config.yaml
activation: "swiglu"
router_score: "softmax"
router_z_loss: 0.001
lr_router: 0.00044
lr: 0.000449
beta1: 0.95
steps: 7345
Below are experts of layer 5 (counted from 0) of a mixture-of-experts language model. Rows are named router (the router's row for the expert), down (a neuron's output weights, with its number) and show model dimensions 112-223. Each number is 50 + 10 x the weight over its row's rms, rounded and kept within 0 to 99.
Before each expert's rows: "comes before" lists some tokens at least twice as common just after its tokens as in all text; "raises" lists some tokens whose logits its average output raises strongly, later layers aside. This comes from a sample of Wikipedia text that the model never trained on. Tokens count by the router's weight.

# expert 7
comes before: ", ", "1", "2", " (age ", "′", " (aged "
raises: "–", "1", "2", ", ", " point", "−"
router:66 53 33 76 53 57 54 61 42 17 52 40 54 54 54 48 59 46 46 48 62 43 58 61 37 61 79 47 54 36 62 38 44 49 55 60 38 60 44 57 29 64 61 55 73 56 46 51 46 53 50 37 46 50 63 38 66 55 54 50 52 63 53 40 56 54 45 51 77 32 51 44 56 36 40 35 58 41 51 48 57 44 52 61 65 51 44 33 56 47 64 47 67 63 25 48 52 51 54 42 41 37 59 42 59 33 60 47 33 40 53 59
down0:67 50 47 42 52 65 55 45 58 45 60 62 55 49 49 60 63 40 31 38 57 69 56 41 44 37 50 51 48 42 58 63 59 40 46 49 43 45 49 48 31 51 40 15 57 47 49 60 64 55 53 58 34 50 59 51 47 39 45 55 36 50 70 67 51 44 51 57 47 67 48 64 37 39 54 60 41 47 46 43 53 52 55 61 45 37 49 41 31 40 48 42 28 58 56 48 48 41 40 30 49 57 51 71 65 58 46 31 56 48 48 56
down1:50 58 50 45 41 46 52 24 47 42 54 57 58 62 36 54 34 52 73 44 53 37 41 39 52 31 30 49 54 36 35 43 32 55 42 49 39 53 54 47 55 36 46 44 56 55 69 75 46 49 60 48 47 54 52 65 43 70 47 49 55 54 36 46 65 41 46 62 47 57 50 49 53 52 54 52 48 46 69 55 45 49 37 50 47 17 41 43 59 57 36 39 54 41 48 33 52 41 56 43 50 45 46 45 52 55 56 41 62 43 55 53

# expert 42
comes before: "\n", " | ", " |", ": ", ") | ", "°N "
raises: " against", "?", "–", " match", " and"
router:64 60 55 65 64 56 42 56 52 39 42 64 61 47 62 44 46 41 45 42 53 55 64 60 49 61 80 46 38 41 63 62 50 49 63 60 55 47 71 52 38 63 54 52 51 58 39 38 58 48 47 43 46 46 50 33 60 30 64 53 52 63 54 31 38 44 41 29 60 47 56 63 63 49 45 42 60 67 55 55 37 35 47 50 58 66 37 43 38 38 61 48 60 45 35 47 61 50 55 39 59 48 52 49 46 41 56 47 33 51 23 63
down0:60 54 53 60 43 42 33 62 55 56 51 56 46 57 50 46 42 49 42 39 54 34 59 43 49 44 38 36 56 39 41 58 50 51 57 41 43 47 56 51 61 50 69 48 58 58 43 51 53 39 75 46 65 48 32 49 48 56 41 34 45 36 46 53 47 36 50 41 56 56 35 55 62 54 50 63 63 66 45 51 40 67 51 36 54 61 54 48 49 43 64 58 62 34 52 42 41 57 61 37 64 74 61 57 48 50 54 63 40 71 61 36
down1:58 47 75 79 40 62 62 28 52 47 53 64 48 35 70 51 47 56 52 66 56 47 52 35 46 39 33 61 59 43 31 53 45 47 45 44 48 53 20 58 39 74 40 56 45 56 46 44 36 60 52 39 34 59 44 50 43 54 50 52 53 48 24 75 56 49 49 40 36 47 38 47 44 44 54 49 47 50 59 41 59 56 41 44 46 52 44 59 53 55 46 37 49 63 46 39 48 43 46 58 35 49 42 53 62 55 44 69 63 49 58 57

# expert 4
comes before: "1", "\n\n", "2", "\n", "en", "ä"
raises: "l", "et", "I"
router:49 45 43 56 53 54 37 62 33 45 52 54 55 31 60 44 56 45 55 44 48 40 60 52 44 68 81 43 48 48 63 39 53 49 64 38 43 59 60 64 41 57 56 47 58 73 40 39 41 56 44 46 47 47 61 35 38 50 61 65 55 57 60 42 46 52 44 54 61 45 36 41 53 33 56 49 60 41 40 48 47 51 40 73 44 58 44 52 48 34 60 25 57 50 38 55 47 50 36 30 56 40 57 48 36 42 51 41 30 51 50 55
down0:30 51 66 48 39 53 44 42 48 50 60 56 71 50 60 49 55 46 48 38 41 59 45 53 62 55 45 56 53 54 41 56 55 39 41 46 40 43 39 49 50 54 72 52 52 67 37 52 29 52 64 36 55 52 63 44 57 40 41 52 38 53 58 49 33 37 37 54 53 53 35 51 45 40 53 55 32 33 48 44 46 45 41 47 48 63 58 25 64 64 64 59 72 39 44 44 49 41 60 50 55 44 62 45 54 54 56 50 68 29 44 40
down1:49 38 44 55 63 50 53 24 77 52 55 40 49 55 49 51 47 47 60 44 52 56 67 48 55 45 46 66 49 46 65 35 53 56 35 52 45 40 55 56 52 40 46 42 23 56 41 47 65 57 48 52 44 42 46 42 39 52 49 47 27 46 55 57 55 38 47 48 64 70 71 47 32 47 54 19 57 62 58 40 50 35 50 56 36 39 38 38 46 63 54 42 40 50 47 62 63 38 55 61 45 56 59 47 63 41 57 51 52 50 46 50

# expert 41
comes before: "\n\n", " The", " He", " In ", " This", " It"
raises: " There", " He", " It", " This", " However", " However,"
router:63 46 52 63 44 65 38 53 48 38 56 39 51 53 45 48 48 46 49 36 66 44 59 50 64 71 64 55 48 53 58 29 40 61 51 54 42 58 53 52 40 67 66 59 59 60 45 43 44 45 57 51 40 33 45 44 41 40 62 52 63 57 46 38 43 51 49 44 68 42 35 54 41 44 45 34 68 56 33 52 62 31 57 58 54 59 30 44 47 38 55 41 69 46 42 63 61 48 44 35 59 50 54 48 42 48 58 42 39 54 52 48
down0:73 61 35 43 50 37 38 64 15 40 59 40 46 44 49 31 41 59 41 57 43 64 42 70 47 38 87 49 50 43 49 43 52 46 62 52 48 49 51 46 48 41 50 62 56 36 47 55 48 60 51 54 53 61 46 59 38 43 52 59 54 32 43 20 55 57 47 64 52 50 51 35 51 44 53 40 48 49 43 54 45 72 45 55 34 57 48 54 47 57 46 76 43 45 31 59 48 45 56 38 52 50 51 51 63 59 45 53 54 40 44 43
down1:28 42 51 48 55 48 47 34 80 55 47 41 43 68 40 52 50 45 51 61 42 53 48 17 45 51 01 28 45 36 60 46 50 38 55 45 47 47 48 25 51 44 46 46 50 55 48 57 51 42 47 42 53 47 49 46 47 43 74 64 54 48 45 69 46 43 49 52 57 53 48 54 58 45 47 65 50 51 71 41 56 43 52 54 54 53 42 50 54 37 51 33 56 71 58 43 41 54 48 56 65 50 46 63 48 44 58 45 43 65 52 51

# expert 45
comes before: " | ", ".", "–", "; ", ",", " |"
raises: "\"", " March ", " August ", " January ", " February ", " years, "
router:62 50 54 52 62 53 50 55 48 45 41 51 63 48 61 50 49 50 42 28 61 48 54 60 45 66 79 41 55 42 69 52 47 51 61 57 46 57 49 52 60 59 51 60 57 66 27 47 38 49 55 38 35 53 65 42 51 46 61 59 48 53 57 29 40 48 38 36 59 33 30 48 43 39 51 49 58 59 27 46 68 37 66 52 54 49 35 43 46 41 64 62 71 36 36 51 50 43 44 37 54 59 61 60 51 47 42 33 38 58 42 54
down0:46 63 42 52 50 52 58 49 49 49 45 46 31 54 45 50 44 40 57 59 71 47 40 46 44 63 54 35 66 51 51 59 58 44 43 61 49 64 38 46 49 67 43 62 48 62 47 62 61 59 43 38 52 45 56 39 37 51 44 57 61 55 44 71 50 32 52 52 45 47 51 45 36 43 51 38 62 43 31 59 67 53 37 54 43 42 43 22 66 38 47 47 65 48 59 43 50 33 69 55 44 46 43 58 74 70 53 45 43 52 46 42
down1:66 58 59 60 49 57 58 52 62 38 66 55 24 35 60 33 53 49 57 42 49 44 57 38 44 38 61 45 80 48 50 47 37 36 65 53 41 52 45 47 42 57 45 57 39 40 56 50 48 35 64 37 66 51 55 40 56 47 67 33 65 43 51 59 51 16 28 44 54 46 45 51 33 53 63 61 67 54 44 48 45 56 47 48 58 53 44 63 43 65 50 51 37 64 48 50 40 38 51 58 60 54 48 33 53 50 59 50 69 30 64 41

# expert 5
comes before: "2", "1", "The", "-", "- ", "| "
raises: "The", "In ", "===H", "After", "In the", "==P"
router:58 55 43 61 69 61 51 52 46 52 55 47 51 38 46 43 46 36 57 43 60 49 61 52 44 63 68 39 57 49 60 34 45 66 46 66 50 50 54 59 53 67 50 57 52 65 43 33 43 45 49 40 45 57 45 41 55 52 54 49 38 57 63 48 42 43 44 47 80 40 50 61 61 47 50 50 63 44 34 40 51 41 62 59 46 48 48 39 58 41 67 50 70 39 37 53 39 52 46 40 64 59 62 50 49 32 57 39 51 36 54 39
down0:66 37 45 56 38 46 46 43 52 35 42 34 37 44 54 45 77 69 51 35 64 53 39 49 44 58 52 53 44 39 54 48 31 72 44 58 33 64 55 46 54 41 61 41 50 54 45 52 45 58 60 45 56 61 54 42 28 50 61 50 47 71 46 35 47 52 45 35 42 69 37 48 48 49 55 45 44 71 53 51 59 47 57 41 59 26 42 46 46 59 41 56 55 45 52 54 58 66 25 29 44 37 47 40 44 65 43 55 53 39 65 58
down1:38 67 50 46 42 39 63 52 46 58 36 60 63 65 47 60 56 63 55 60 66 63 66 55 63 37 55 46 58 50 52 52 47 45 51 50 53 53 45 42 55 34 52 54 55 40 65 68 48 57 45 32 60 64 58 56 57 55 59 63 44 49 41 45 45 40 44 46 62 46 51 48 40 41 49 71 34 47 54 46 61 38 61 27 55 42 62 50 54 39 60 50 52 66 48 50 37 37 43 62 57 47 37 66 39 43 47 65 37 55 51 74

# expert 31
comes before: " | ", "3", "1", "0", "2", "6"
raises: " each", " this", " both"
router:64 53 35 51 49 61 50 53 51 42 58 46 69 38 58 51 52 28 59 38 59 42 65 63 56 54 87 48 52 52 56 48 45 51 59 59 52 56 44 52 48 59 57 71 69 60 46 37 37 54 64 38 52 55 62 31 43 47 52 52 56 59 58 33 45 46 32 32 60 28 51 42 58 40 45 45 62 53 47 46 43 48 52 50 53 59 35 39 31 46 50 58 54 65 38 49 53 49 56 36 63 47 62 58 45 52 66 34 55 52 42 52
down0:51 58 59 58 38 31 54 57 50 39 62 56 59 58 47 55 49 49 45 54 42 48 48 64 47 51 47 45 48 65 53 68 72 52 50 74 48 62 46 54 50 39 34 50 28 50 51 68 49 53 62 41 53 51 54 51 45 50 55 66 61 53 49 39 56 49 59 56 52 51 73 62 39 49 44 54 55 60 58 55 35 53 32 49 49 45 36 60 45 68 50 46 50 40 46 41 47 53 60 60 52 41 51 66 36 47 52 38 33 64 53 61
down1:55 57 44 49 54 60 62 39 42 57 46 49 26 62 41 47 44 66 44 51 64 52 52 51 39 54 38 53 54 49 36 47 44 41 36 40 58 31 54 47 41 44 62 47 55 58 47 58 76 56 68 47 28 58 56 62 49 68 66 46 46 53 46 51 53 50 67 49 62 48 52 54 68 44 23 53 64 36 47 68 42 73 46 58 58 40 48 52 66 56 44 60 51 46 38 42 57 45 68 62 58 50 46 53 46 44 59 56 54 50 44 49

# expert 9
comes before: "| ", "|", "-", "- ", "- M", "  -"
raises: "|", "| ", "|  | Liberal", "Final"
router:53 51 39 58 53 63 51 71 53 51 37 46 60 57 57 52 56 45 44 38 69 46 53 46 56 65 65 55 47 46 55 51 45 54 70 62 50 57 64 60 51 63 49 62 61 52 28 25 41 48 61 48 54 32 49 23 45 45 63 34 63 64 54 52 37 48 47 43 62 53 46 41 62 43 58 38 63 58 32 53 49 41 57 67 55 63 38 48 49 41 60 40 52 53 37 53 32 52 50 33 63 53 67 58 50 50 45 52 45 44 53 54
down0:50 37 44 54 50 57 40 62 55 69 54 53 48 63 61 42 47 43 65 44 51 47 40 55 62 41 55 68 45 70 46 52 51 59 57 32 66 63 40 65 50 61 42 44 39 42 51 53 41 48 58 51 59 41 62 43 64 25 48 46 30 70 45 45 29 65 51 46 50 47 53 28 40 53 44 52 60 57 59 50 46 42 75 52 37 56 60 49 36 53 39 23 55 58 53 42 54 52 49 35 50 37 52 66 50 57 58 49 25 27 49 52
down1:51 26 51 50 54 41 53 33 48 62 74 50 51 40 59 37 39 36 38 44 50 53 54 49 55 54 27 61 47 52 68 58 54 40 65 68 56 48 45 42 60 39 51 51 51 71 53 39 74 49 47 46 51 42 36 39 58 49 42 48 60 51 59 45 52 56 31 58 43 58 77 51 59 37 34 47 50 74 56 67 53 56 47 49 53 59 44 43 41 53 44 52 43 70 48 48 27 48 42 47 56 53 55 46 50 75 40 36 50 40 56 48